Experts of a small language model.
Size: 14 layers, width 448, vocabulary 8192.
Experts: 32 experts in each of 7 layers, 240 squared ReLU neurons an expert, 2 picks a token, a softmax router.
Training: a variant of SOAP for the experts, 449M tokens, 4511 steps.
Below are experts of layer 5 (counted from 0) of a mixture-of-experts language model. Rows are named router (the router's row for the expert), up (a neuron's input weights, with its number) and show model dimensions 192-255. Each number is 128 + 32 x the weight over its row's rms, rounded and kept within 0 to 255.
Before each expert's rows: a language model's description of what the expert responds to. This comes from a sample of Wikipedia text that the model never trained on.

# expert 15
Direction words and place nouns like North, River, village, plus syllables inside Indian film titles and place names, e.g. Chahta, Tilak.
router [131 144  95 104 144 121 153 172 106 128 133 113 144 149 129 168 172 110 134 122 174  91  98 118 103  80 135 113 142 109 105 162 136 129 132 120 166 178 159  81 126 119 131 167  86 183  76 130 141 160 114  50 168 114 130 148 160 101 159 136 157  96 178  99]
up7 [145 144 141  58 141 113  98 119 130 152 127 117 119 143 143 151  96 172 105 137 118  96 129 122 105  64  92 158 119  86 179 108 103 182 114 104  73  88 130 100  86 112 108  89 135 143  78 181 146 197 162 144 147  93 127  89 156 110 158 182 160 134 120 137]
up8 [135 145 133 131 188 132  95 172 163 118  84 115 146 162 119 133  60 191 111 119 106  96  85 113 156 109  98  68 125 136 113 133 112 163 110  65  50 124  99  93 132  96 176  85 174 126 141 118  93 120 143 137 106 114 150 168 138 115 164  96 108 169 165 139]
up9 [ 95 128 109 146 118  67 132 165 183 157 171 106 148  69 122 129  65  48 131 145 120 131 169  90  75 152 134 153 140 109 145 138 139 137  93 122 109 164 136  81 129 137 166 125 135 121  87 134 128 155  97 170 179 120 179 137  97 144 150 133 200 146 163 142]
up10 [ 72 111 111 121  98 132 144 123 114 144 185 149 125 112 115 120 144 123 164 100 129 161 154 123  96 154 182 137 147 144 156  90 161 112  82 192 112 136 119 169  87  94 126  95 118 123 130 165 178 101 110  90 179 110 192 110  71 114  92 118 111  13  99  77]

# expert 11
Content words in scientific, medical and corporate prose, such as research, patient, drug, plant, and abbreviated genus initials like C. in species names.
router [157 155 129 145 112 125 170 186 154 115 142  76 122 119 167 131 164  81  65 152 141 141 141 112  97 164 141 156  96 130 114 123  42 203 169 148 134 114 138 140 133 103  62 172 126 155 146 137 164  98 135  98 103 104  72 151 169 116  80 151  90 124 157  98]
up0 [100  72 188 111 126 136 104 101 151  87 146 155 138 152  99  86 138 134 134 110 139 116 107 146 132 154 145 154 184  80 170 104  82  93 129 103 119  99 107 121 111 180 136 123 140 165 115  87 133 212 163 114 149  84 117  88 115 139 178 185 184 176  90 140]
up1 [117 131 108 122 162  92 129 123 194 108  97 146 157  97 158 113 133 132 131 173 152 104  79 105 112 177 119 119 115 118 115 124 170 132 109  44 138  64 117 146 173 111 103 131 146 111 143  80 135  91 158 139 159 104 111  89  91 113 106 132 126 129 132 150]
up2 [107  93 115  83 174 101 105 155 136 110 209 130 136 176 153 122 137 125  84 120 119  97 108 130  96 120 133 132 106 118 155 137 119 143 126 165 149 176 126  82 108  81 102  95  96 131 167 152 153 152 177 101 145 157 116 163 164 109  88 144 121 139 135 220]
up3 [113 135 166 168 154 103 154 159 136 112  87 118 126 100 131 154 110 151 157  96 163 170 149 154 107 113 172 149 161 165 165 202  77 145 123 161  73 105 133 103  84 118 125 108 155 160  86 100 112 119 152  65 142 107 146 182 142  73  95 139 192 177 117 111]

# expert 20
Mostly the word the, brackets and ordinal th, in military and historical prose, as in 647th Oak Leaves, with the, Navy, Regiment.
router [114 155 106 123 149 127 155 142 114 122 137 119 114 126  74 156 127  86 148 161 102 131 137  99  89 155 124 138 161 134 147 146 162 128 166 109 121  49 110 143 110 122 162 128  97 132 148 191 122 118 162 128 165 149 102  83 134 103 176 135  47 116 172 129]
up0 [122 117 138 150 156 106 112 125  97 142 125  94  82 105 146 128 122 167 144 140 157 153 194  72 100 107 129  52 157 190 139 101 100 139 132  95 151 138 102 124 123 106 159  92 114 159 126  95 122 155  99 128 177 124 201  99 178 130 107 101 217 138 115 148]
up1 [124  98 146 111 135 171 103 124 114 100 126 109 122 141  88 159 122 157 166 150 167 164 138 129 139 191 181 148 138 145 175 165 147 111 140 103 192 106 147 130 114 160 178 113 114 141 143 166 129 134 132 176 144 152 115 129 127 132 174 164 114 105 120 172]
up2 [133  82 111 106  96  64  94 100  93  56 135 165  74 160 144  70 173 168 158 164 144  89 126 148  80 138 188 182 153 126 166 106 151 111 161  91 108 131 120 144 136 144 147 105 100 132 127 136 107 142 159 122  84 114  54 111 152 136 123 151  84 139 122  81]
up3 [163  76 143 127 100  83 132 100 195 138 157 121  85  48  64 119 163  92 146 125  89 119 205  78  77 108 159 185  69  70 135  95  97 140 160 121 143  93 143 115 107  94  89 118 194 179 134  94 128 115 158 136 117 138 134 132  76 138 186 145 132 150  89  53]

# expert 6
Words and word pieces inside titles of films, albums, songs and series, such as Dark in The Dark Knight, Game, Night, Love.
router [114 136 149 111 139 159 166 142 110 143 144 197 119 128  89 151 116  94 130 139 132 125  90  68 169 140 138 184  92 151 100 143  69 142  88 140 176  97 133 148 136 109 152  99  91 150 118 160 128 112 154 111 131 127 108 141  86 102 101 107 118 120 117 132]
up0 [144 132 111 161  95 112 141 107 145  94  96 140 166  97 135 154  91 107 196 170 165 140 121  71 149 127 113 137 136  87 144  98 165 146  65 112 131 126 142 157  92 171 146 116 116  66 167  94 155  35 146 159  52 125  75  99  94 110 132 164 141 143 146 123]
up1 [195 115 154 142 159 133  75 201 109 153 123 135 117 111 114 140 155 129  88 154 135 186 143 142 118 152 141 167 150 101  86  60  98 130 122  89 163 138  80 129 143 149 140  90 110 134 121 108 119 105 162 122 172 104 127 133 114 191 100 144 178 137 141 116]
up2 [152  61  77 160 165  81 138 185 109 136 151 123 158 130 113 154  38 147 121 168 141 142 144 195 124 122 133 180 135  93  94 157 143 155 128 133 137 156 113  58  98 107  85  99 185 152 117 160  99  80 174 122  50 136 160  99 142 148 130 167 134 137 172 126]
up3 [117 112 116 129 114 116 120 103 131 105 189 127 101 182  94  85 115 133 132 135 126 109 128 153 118 119 119 165  90 144 102 132 169 108  97  97 136 165 147 107 170 178 110 131 131 127  73 167 119 114 146  70  86 159 169 136 106 114 139 127 155 109  88 175]

# expert 3
Short lowercase fragments inside longer words, often after con, re or de, such as di in expenditures, ce in conceived, ci in conscience.
router [136 125  97 160 127 130 153 181 111  82 161 142 142 127 160 118  98 145  59 122 117 104 112 125  87 174 145 138  92 153 169 112 119 169 108 172 160 192 132 143  95 110 112 170 156  49 127 118  99  86 103 109  87 115  82 167  80 126 138  97 104 148 191 120]
up0 [140 132 117 160 117  85 124 125 167  75 191  99 144 184 149 145 124 130 119 136 180 135 103 159 126  83 183 147  82 136  71  67 170 139 158 153 108 167 135 172 107  68 134 193 135  89 127 137  40  94 150 128 203  95 114 140  90 123  83 158 125 131  72 175]
up1 [226 117 121 153 165  91 160  83 176 123  87  84  89 125 167 147 156 130 163 187 105 117 129 111 115 159 134 190 107 119 134 125 136  79 133 123 123  54 135 176 100 103 108 132 132 112  52 149 106 124  79 102 127 159  99 152 153 109  95 118 137 145  99 112]
up2 [114 179 172 154  93 162  53 110 132 141  87 124 144  67 140  87 108 158 183 120 141  70 150 129 155 167 132 129 166  70 130 148 144 178 174 145  89 131 100 192 137 166 181 114 182 148 142 148 118  46 124 119 148 157 121 132  90 125 138 153 178 108 149  72]
up3 [129 116 126 132  72  98 133 194 127  84 154 115 103 134 122 139 129 156 197 214 166 136 153 131 135  81 140 141 155 129 110 117 156 104  86 129 115 130 151 149 192 138  70 177 192 121 183  88 173 160 141 120 159 102  89 153  85 141 164 122 119  96 142 107]

# expert 22
Determiners and counting words before a noun, such as a, an, one, two, each, another, often in math text like a coalgebra.
router [140 150 126  98 119  94  84 144 132 151 162  89 113 112 125 160 129 131  92  99 156 133 188 149 142 128 170 146  76 128 192 151 100  87 172  81 112 130  78  93 134 139 115 123 140 144 174 111 124  82 130  66 145 114 119 169 103  92  91 141 133 131  97 105]
up0 [101 171 154 140 120 165 102 149 135 122 142 147 196 123 126  38 111 110 153  97 121 159  91  94 202 112 141  92 107 162 160 156 137 119  79 147 124 110  77 138  91 119 109 119 142  97 161 176 123 132 170 126 140 119 145 159  90 135  98 122 206 107 148 172]
up1 [154 135 164 143 145 107 169 174  89 122 176 115 108  71 120 154 128 120 128 142 120 132 114 102 151 152 119 133 106 205 178  95 133 174 192 135 155  96 100 134 112 135 103 120  84  95  90  96 116 109 153 115 106 154 167 159 149 139 128 104 129 139 106 133]
up2 [110  93 183 119 129 103 112 159 125 186 104  97 126  85 110 120  50 188 137 119 104 154 180 162 113 126  94 144  85 126 133 143 139 114 131  81 104 168 128 177 179 117 128 134 149 109 149 102  72  84 176 154 129 158 163 166 119 145 126 129 177  90 140 191]
up3 [129  60 170 175 131 134 113 103 139 119 126 117 117 142  70 138 107 119 111 163 131 129 114 159 139  90  81  69 107 129  96 119 146 111 213  58  68 145 125 131 175 121 188 113 120 159 119 116  83 157  89  81 162 167 108 145  75  85 110 110 118 134 124  56]

# expert 9
Prepositions and relation words after nouns or numbers, such as of, from, between, below in census poverty lines, plus than, total, average.
router [125 116 145 132 159 180 108  87 126 181 103 108 152 106 131 132  83 116 143 142 131  94 150 187 117 148 115 193 124  99 116 125 108  96 152 129  64  66 159 154 107 126 163 136 124 147 126  61 106 135 152 165 182 121 158 121 143 119 125 126 129 151  76 110]
up0 [206 116 130 137 150 199 153 181 132  96  51 103  86 138  88 133 129 138 178 109 153  92 133 120  89 191 163 145 116 144 128 184 152 194 149  86 113 141 140 195 121 157  94 142 123 128 118  68 133 156 185 113 151 117 154 159 143 102 171  71 101 125  84 112]
up1 [144 134  51 162 136 146 115 151 171 151 159  85 180  77 160 101  77 116 144 111 118  76 164 160 114 144 190 125 119 105 123 148 130  73 146  67 121 119  89 159 116 143 139 127 141 106 157 109  70 152 135 103 149 172 167 118 123 177 143 164 127 111 135 123]
up2 [124 127 102 111  29 102 151 130  48 148 149 159 129 126 165 106 104  79 133  89 102 145 132 151 100 140 188 115 157  66 153 189  56 186 125 118 162 111 171 110 136 137 139  97  63 132 120  99 119 106 113 127 133  82 146 132 116 162 142  97 137 108 146 165]
up3 [115  79 188 110 141 172 102 180 112 138 202  87 106 145 176 156 134  96 172  53 125 143 137 143 153 164 124  78 204  93 142 172 145 139  96 193 114  97 118 127  97 138 134 194 113 143 101 178 152 136 142 141 112 162  88 108 190  96 158 174 154 123 121 118]

# expert 2
Middle and end pieces of foreign names and taxon names, such as Michi-hi-ro, Coleopho-ra, Carlin-ho-s, and the endings -idae, -ensis, -ski.
router [156 116 109 158 110 113 128 149 150 124 125 138 156 133 115 120 102  88 165 137 152 127 101  43  69 149 167 134 153 132  94 105 122  82 102 136 146 129 144  81 135  88 165 147  87 148 133 139 188 149 177 106 107  96  80 118 125 117 110 116 152 118 186 148]
up0 [ 55 114 142 144 148 191 198 102  95 187 139 107  93 138  94 127  94 142 127 145 111 183 168 104 179 143 161  21  90 119 140 171 164 161 133 209  76 114 151 202 139  79 154  76 186 103 150 113 174 147 143 113 150 111  97  84 104  81 170 155  92  99  84 124]
up1 [161 121 143 129 166 161 116  48 175 101 100 163 138 102 165 158 122 135 115 138 165 118 176 149  85 147 181 125 109 109 147 143 117  95 140 125 124  86 159 104 107  63 144  95 185 104 162  97 145 167 143 170 136 163 189 145 111 146 100 146 142  81 114 102]
up2 [120 145 111 128 174 162 124 162 122  95  96 135  92  97 181  96 170 157  95  88 111 163 115  54 127 137 124 114  84 145 135 131 164 181 156 104 136 107 109  82 161 113 149  63 133 110 167 147 147 175 144 140  90 106  99  98 165 116 161 114  94 166  85  99]
up3 [137  78  80 144 180 145 157 202 162 127 104 146 134  93 130 106 158  62 150 151 138 166 122 122  62 126 120 136 133 103 126 128 113 111 124 120 166  71  85  84 145 163 112 113 118 172 144 141 129 134  71 165 103 109  87 176 165 123 108 144 160  71 153 117]

# expert 23
Common English first names and their endings, such as John, George, Robert, Dar-ren, Son-ny, plus surname pieces like -son and -ton.
router [152 113  80 148 173 151  97 133 145 148 231 150  66 154 166 125 105 107  99 138  69 103 136 148 140  84 124 133 106 152 121  88 145 173 116 111 134 137 155  91 124 118 128 154  98  95 140  89 125  83  88 120 132 120 107  55 159 113 109 100 110  98 121 109]
up0 [150 152 113 146 163 101 105 137 147 187 138 125 124 164 125 124 143  77  63 130  78 120  92 182 168 116 194 154  92 178 170 145 106 135 134  96  89 138 159 102 119 162 109 145 118 157  59 181 113  66 147 176 188  92 120 146 161 135 150  83 119 164 137 142]
up1 [117 134 121 108 114 171 169 181  95  83 114 158 133 102 157  90  97 130 105 133 129  56 156 100 143 119 189 169  97 125  86 159 153 121 103 123 123 175 136 158 147 136 163 154  49  56 145 130 137  69  98 128 147 150 178 172 124  84 208 179 132 131 180 147]
up2 [ 80  96  75 106 156 110 166 161 121 136 108 145 140 159 129 155 118 107 121 120 161  85 166  89 113 110 131 126 117 144  95 121 138 140 127 109 154 143 102 137 101 161 132  90 136 105 139 146 146 198 170 108  50 104 122 143  94 154 164 154 142  73 120 160]
up3 [ 88 137 134 126 136  97 128  97  98 130  97 116  72 123 139 128 167 133 110 112 114 144 141 153  87 114  93 158  69 137  78 124  55 110 119 160 167 182 149 131 193 131 133  75 120  73 149  87  98 175  83 186 140 102 160 101 124  71  77 172  87 163 158 133]

# expert 14
The token s and s-containing pieces inside or ending words, mainly plural endings such as station-s and film-s, and the second s in fos-s-il.
router [117 135 136 117 126 164 163 113 124 137 187  91 157 149 148 122  85 154  59  97 120 110  92 134 116  74  83 119 175 166 125 125 118 129  94 101 173 149  54 127 183 136 120 135 148  52  77 121 141 141 170 124 122 115 153 162 186 127 116 109 105 124 141 125]
up0 [ 86 126 146 152 153 140 134  89 156 185 131  77 113 213 146 144 150 105 133 196  75 148 119 142  61 119 132  91 205 164  73 107 129 103 120 123 117  91 123 102 119 120 154 136 149  95 110 123  93 102 116 153 118 121 165 120 130 104 121 177 152 132 141 177]
up1 [157  95 120 166 107 117 196 100 114 146 117 142  91 111  95  95  80 159  69 143 156 123 111 136 161 138 142 134 164 172 201 189 132 154 150 123 181 121 180  88 152 188 165 122 131 139 102 136 174 112 131 123 129 172 123 141  49 130 132 168  95 124 176 148]
up2 [101  76 111 137 161 148 102  89 129 140 167 168 143 118 158 164  86 180 160 111 124 109 145  79 102 134 140 157 130 179 150 105 123  81  96 134 131  64 130 162 126 190 146 108 101 120 135 108 133 102 193 139 140 113 222 123 147 142 218 128 160 129 107 163]
up3 [112 111 145 115 154 176 144  78  72 189  99 113 153 143  54 166  86 111 117 126  99 102 162 102 204 176  74  58 105 154 134 107 118 174 132 146 106 180 174 130 113 137  97 101 134 114 147 124  83 154 154 139 108 137 129 140 144 155 136 177  97 148 175 188]

# expert 1
Prepositions after a noun or name, mostly in, of, at, during, within, plus commas after names, as in facility in the United Kingdom.
router [118 170 153 151  99 173 144 154 146 181 107 155 174 140 115 156 107 109 124  60 107  96 138  71 151 165  60 127 155 158  79 112 102 109 113 112 146 124 114 125  85 144 166 128 114 169 164  93 115 118 159 148 122 131 100  88 140 115 112 128 142 122 127 113]
up0 [157 112 108 134 147 147 114  95 113 165 106 161 106 161 148 106 105 144 104 135 157 128 137 128 139 102 191 125 189 130 162 108 129 117 146 106 110  79 160 108 173  95 101  97 134  91 111 113  81 163 131 151 136 100 104 164 115  65 185 136  92 147 174  99]
up1 [168 122 163  91 131 128 127 184 118 157 101 128 159  85 141 161 137 101  93 119 159 122 144 134 122 126 140 102 156  73  96 122  19 113 162 153 104 169 125 172 131 124 135 104 121  71 189 144 123 100 117 153 134 106 123 153 117 128  97 161 125 124 166  82]
up2 [112 158 214 137  74 113 123 144 117 122 169 174  79 172 118 137 120 119 120 146  93 153 103 121 107 167 164 146 150 166 134 166 129 159 155  76 149 151 149 147 123 168 150  78  71 125  89 150 114 150 140 145 174  51 124 176 111  67 128 118 119 110 118 118]
up3 [ 94 123 125  93  98  98 144 123 163 204 124  87 175 104 118 151 189 184 125 133  59 109 149 157  81 149 113 133 114  93 135 143 120  82 105 128 122 158 118 152 113  61 134 123 104 114 188 124 134 110 132 108 108 205 127 185  82 115 180 192 106 186  66  65]

# expert 26
Verb suffixes completing a word, mainly ed, ated, d, n and ing, as in plead-ed, und-ated, range-d, dash-ing.
router [137 133 111 123 107 166 129 162  93 136 113 162 108 142 127 123 117  93 139 123  53  91 166 128 135 119  97 152 128 139  67 113 105 167 103 145 125 122  98 130 176 149 121 154 142  96 139 110 113 132 151 182 123 115 149 173 133 158 169 138 166 146  83 135]
up0 [159 109 190 155 153 114 138 120 173 124 178  98 121 103  81 126  98  74 185 123 143 169 106  55  81 108 184  93 123 123 176  97 143 151  46  81 133  89  98 151 129 102  49  89 132 169 189 136 140 138  89 133 143 175 151 119 146  73  99 119 138 128 133  99]
up1 [ 73 135 160 103 155  87 107 148 110 145 148 119 116 145 147 135 138 117  99 117 115 112 110 151 120  92 137 142 126  81 122 115 139 126 121 133  84 185 144  90 101 130  84 146  87 135 149 180 186 107  72  91  96 152 117 100 124 121 110 171  67 130 100 162]
up2 [119  89 122 133 172 136 100 146 157 112 151 160 113 108 148 103  96  63 118 109 104 134 104 169 142  84 127 130 144 137 117 119 156 174 159  38  92  57 141 154 152 107 101 136  99 133 149 145 173 159 163 115 118 109 110 193 100 161 138 138 103 110  75 144]
up3 [127  74 117  68 100 206 104 153 163 121 107 166  48 187 168 159 124 120 158 120 127 207 155 148  94  95 111 122 162 112 143 154 119 149 132 134  67 127 175 117 157  87 106 157 109 112 157 146  64 132 151 176  56 108 103 138 159 185 139 132  69  88  94 124]

# expert 4
Last pieces of longer split words, mostly Latinate suffixes such as -ation, -ity, -ical, -ness, often in medical or technical prose.
router [ 99 107 163  78  61 114 102 152 167  92 151 163 128 136 143 114 136 171 109 145 136 127 207 214  98 129 176  94 107 148 153  84 169 130 123  55 165 139 139 119  93 136 134 166 126 172 136 120 122 163 152 165  76  72 145 122 155 182 171 142  85 126 138 146]
up0 [140 123 113 126 141 101 173 142 137 132 151 103 165 142 180 170  90 176 173 105  49 124 140 154 117 110 122  77 141 146 115 130 136  84 101 147 140 140 100 112  99 101 152 140 135 144 128 131 145  96 148 232  92 118 119 172 150 142 117  99 137 145  86 151]
up1 [202 121 125 122 176 136 162 114  87 171 121 121  84 148 149 142 120  70 139 166 136 132 171 119 114 188  91 149 101  92 121 169 150 104 153  90 131 164 102  68 139 130 127  56  92  99 169 120  65 140 140 111 134 146 128 108 169 113 124 117 154 173  77 148]
up2 [120 153 128 130 123 133  91 195 157 138 168  83 162 154 120 132 121  93 127 161 161  94  67 109 145 168 140 125  10 109 150 117 127 117  92 170 117 149 165 140 131 160 181 131 179  81 131 128 138  97  56  83 122 112 115  75 169 110 118  96 103 182 115  86]
up3 [103 108 114 109 140 115 168 220 191  98 121 126 161 131 114  79 100 146 108 129 104 112 118 186 104 127 144 134 108  57 160 147 126 132 138 118 143 129 194  89 129  97 125 100 167 185 123  79  68 172 137 118  63 119 131 147 135 146 138 199 137  97  46 129]

# expert 10
Bare spaces before a following word and the first pieces of split words, such as id-entities, im-migrated, conf-, dis-, circ-.
router [106 134 164 149 162 127  91  93 104  66 110  83 131 138 150 109 167 127 155 170 176 121  97 154 128 133 149  74 108 126 122 136 171 149 109 119 116 193 166 198 104 113 103  81 206 220  63 132  88 137 167 115  85 158 156 135  79 134 151  96 110 144 123 126]
up0 [129 167 121 100 134 178  99 106 136  89 171 103 107  98 131 103 102 119 110 146 131  81 164 169 125 101 177 111 159 177 144 156  80  80 126  85 148 128 136 136 138 126  45 189  93 100  83  66  95 142 120 136  71  85 116 110 135 175  84 170 127 134 120 115]
up1 [114 126  93 120 135 117  89 178  92  83 155 107 160 133 106 106 132 169 153  90  93  81 151 165  66 148 119 149 130 143 124  88 135 166  71 105 130 188 190 132  66 104  94  79 187 159 151 133  99 128  78 162 111 173 150 157 109 121 150 109 129 114 137 107]
up2 [146 109 183 149 158 160 132  90 149 158  93 110 154 166 101 111  87 170  98 109 138 194  82 129 154 140  67 137 129 130 134 114 150  91 126 108 124 108  97 162 147 143 105 184 100 138 171 200 119 101 139 143 129 122 133  87 134 122 127 176  96 115  90 131]
up3 [ 90 120 195 112 133 151 210 109 187 135  53 148  98 166 168 188 143 107 120 155 129 137  80 121  62  73 157 180 159 167 133 155 189  88 160 105 165 111 146 204  85 129 127 135 145  58 159 155  64 143 121 105  64 142 145 179 118 132  92  91  99 171  90 168]

# expert 8
Short vowel-ending syllables inside non-English names, often after a capital initial, such as Ka-le, Wah-le, O-le Miss, Zega-o, and Ko-, Ka-.
router [177 160 106 137 151 133 140 141 164 128 102 173 157  58 108 142 141 144 138 204 169 171 152 154 140 116 124 165 179 157 126 170 119 131 177 101 133 142  74  80 145 135 175 152 107 133 111 153 168 138 123  95 141 111 142 159 172 143 122 154 159 108 140 139]
up0 [ 95  94 126 166 138 129 140 117 109 130 103 100 165 112 164 162  95 116 100  88 104 141 149 170  99 102 118 137 193 109 155 138 101 166  74  91 127 153 117 128 142 117 111 117 117  95 164 115 137 132 128 101 136  83 149 195 100 152 105 123 118 110 162 137]
up1 [159 105 155 135 138 139 151  99 182 103 152 149 118 128 124 110 180 138 168 109 122 170  82 121 134 112  59 144 102 102 101  75 129  93 194  41 146 110 186 124 169 168 108 160 203 134 127 133 113 141 126 121  95 167  90 129 167  68  89 133 112 111 157 197]
up2 [ 94 128  78 123  70 148 130 140 158  51 135 152 113  80  97 205 171  79 170 143 132  71  77 111 148 150 128 100 111  90  70 147 111 163 165 157 140 159  67 158 174 157 153 117 162 180 139 101 141  96  73 172 177  83 125 119 149  77 135 172  52 144 108  94]
up3 [ 80  53 133  93 179  94 113 120 154 135 158 107 150 139 116 174 115 159 158 174 143 126  95 134 119 111 115 132 118 114 109  72  65 144  80 117  86  83 110 109 101 130  97 145 163 145 159  48 121 132  94 148 161 153 174  93 203 136  93 183 136 125 143 111]

# expert 21
Common nouns for roles, groups and periods in sports and biography text, such as team, season, member, career, School, householder.
router [121 101 147  96 131 112  78  74 117 119 124 130 171 106  64 105 122 151 204 122 152 137 119 113 176 180 134 106 143 110  96 117 110 104 162 114 119 111 156 169 139 159 129  86 138 111 147  90 122 155 137 126 171 113 127 116 174  88 143 118 163 108  65 108]
up0 [ 86  54 100  56 107 132 186 130 127 176 116 109 119 175  95  86 124 129 107 150  71 148 102  74 174 129  65 108 142 122  82 125 135  88 147  86 141 108 162 110 124 109 175 146 143  86 164 136 175 129 144 151 215 116 155 133 100 130  96 142 113 165 131 120]
up1 [138 142  97  95 107 140  52 144 146  76 115 127 139 145 121 100 143 140 145  90 150 197  86 116 118 150 159 160 125 105 152 141 131  48  71 161 113 111 151 126 148 149 106  96 115  94 119  85 105 156 125 151 157 113  94 135 178  71 158 134 139  69 113 130]
up2 [ 93 104 161 144 128 168 175  79 105 151 127  74 117 132  88 107 103 139 120 158 117 118 121 177 168 121 170 104  84 197 178 170 137 117  76 161 166 143 157 135 101 178 155 111 128 122 148 134 154 122 131 141 105 126 142 125 146  72 152 122  91 159 157 143]
up3 [117  61 126 137 106 114 128  81 130 154 197 131  91 166 157 148 143 159 125  76 114 168 117 154 141 118  89  97 126 116  90 142 126  88 166 143 103 116 101 103  77  94 127  78 120 122 140 111  92  89 110  68 201 133 128  81 101  80  83 117  84  93 149 115]

# expert 19
Commas, semicolons, colons, slashes and pipes separating fields in sports results, election tables and lists, as in 2016: ČT2 or Coutts, Chapman.
router [180 103 125 157  94 169 147 143  99 140  82 149 156  67  91 137  81 134 114  80 113 106  79  91 168 122 102 161 131 148 175 140 164 128 178 120 107 113 100 137 103 162 170 130 125 182 155 141 193 102 171 153 162 154  77 127 136 155 160 132 114 125 151 120]
up0 [164  99 155 155 105 120  72 143 103 125 146 144 124 116 132 120 104 136 183 125  23 129 128 165 172 113 121 195 121  97 157 190 160 106 191 137 107 118 150 158 136 125 147 122 167 127  95  99 151 131 156 184 129  99 126 115 157 152 124  95  91  74 133 158]
up1 [141  93 161 125 127 145 148 110 181  35 114 116 129 107 151 116 113 115 135 123 169 151 102 122 107  69 108  99 107 160 146 128 109  75 123 112 129 149 139  36  97 122 146 161 114 113 115 106 125  99 135 142 162  96  89 126 129 128  81 191 117  91 116  74]
up2 [100 117 150 163 116 107 169 145 144 162  87 173 147  96 138 181 147  66  95  92 169 126 139 151  93 172 158  96 202  81 125 103 124 120  61 115 162 130 152  62 153 163 115  67 127  95  87 126 175 140 145 112 117 115 163 126 130  96 150  47 113 107  58  83]
up3 [144  67 163 178  82 138 111  98 140 165 149 112 139 144 129 139 135 163 173 113  88 117 133 149 134  87 161 169 132 113 132 122 128 139 118 132 109 108 147 174  56 132 177  87 118 146 122 130 141 121 146 147 157 133 146 121 149 162 149 147 153 128 171 164]

# expert 24
Pieces of Spanish, French and Italian words like que, de, du, del, plus music-credit words like guitar, vocals, video.
router [156 141 135 159 133  98 124 126 129 143 154 191 145 179 137 160  90  69 109 113 165 139 137 145 131 175 140  77  80  99 173 190 121 108 148 177 119 104 120 124 156 133 149 119  78 120 146 186 144  78 164 101 103 126 117 158 155  62 143 115 157  79 138 169]
up0 [ 86 126 110  97 100 140  85 141 138 148 147 127 125 120 149 140  84 158 106  87 131 184 135 114 158 146 179 145 152 121 171 108 106  88 110  93 130  72 141 106 170 167 125 134 196 129 179 122 137  75 111 157 131 118  72 120  81  85  86  78 132 141 150 187]
up1 [161 133 130 103 145 168 111 136 161 133 108 198  69 140 109 141 129  97 146 150 146 177  96 147 120 185 120 127 215 171 123  97 129 111  87 175 123 115 139 188 129 145 124 108 146  87 189 167 143 102 152 104  61 130 112 141 115 127 149 109 138 170  76 120]
up2 [127 119 137  71 150 104 156 104 184 174  62 156 108  78  86 146  91 137 111 125 153 100 136 137  69 209 120 153  37 118 133  86 111  96 112  60 121 109 121 153 111 178  88  69 109 149  90 125 116 150 123 110 159 160 108 146  93 160 126 143 149 118 145 152]
up3 [136 186  79 119 132 114  88  58 140  80 122 141 157 103 146  91 177 109  77  99 188 124  88 102  96 123 164  78  91 126 125 128 147 162 120 184 152 162 134 164  79 117 167 104 193 129 126 167 185 154 169 146 119 187  99 182 190  97 117 153 163 144 196  67]

# expert 17
Consonant-heavy pieces beginning or inside surnames, such as Ber, Gar, Gra, Mc, Mac, Sch-er-er, He-br-ang, and the digit 2.
router [118  92 139 159 173  86 161 116  97 104  74 113 115 137 131 103  98  95 153 108  88 135  83 129 146 121 153  83 102 161  92 150 142 160 121 150 143 127 132 145 137 168 105 119 131 124 153 154 122 165 129 206 156  78 133  88 128 109 128 131 140 151 220 117]
up0 [127 123 132 128 170 171 106  98 171 131 116  79 162  69 109 125  92 140 125  53  89 134 171 145 149 108  86 161 130 121 125 109 183  88 105 117 135 165 142 143 177 129  89 141  86  80 109 209 152 181 123 160  94 108 114 110 166 115 162 138 172 166 161 106]
up1 [116 174 101 113 121 110 100 118  96 177 161 187  90 144 129  85 144 126 137 143 126 134 116 102 123 128 144  90  97 109 105 167 136 184 166 133 134 147 154 144 142 124 194 128 162 133 129 117 131 128 161 128 163 149 161 167 145 156 137 164 132  97 144 130]
up2 [149 144 151 133 202 102 139 164 135 156 131 148 174 129 155 128 175  42 130 147 154 103 200 125 171 192  92 142 188 136  95  81 121  99 116 101 125 108 112 133 102 125 156 113 143  72  80 109 117  87  92 119 150 136 115 117 154 149  96 142 151 116 170 114]
up3 [135 125 133  77 166 169 159 129 114 106 127 111 166 103 102  50 144 121 110 113 185 165 174 139 189 104 108 132  81 134 122  77 155  97 148 119  28  94 121 160 120  61 101 120 194 161 198 123  67 120  79 160  86 159 100 133  98 112 133 161 163 134  93 122]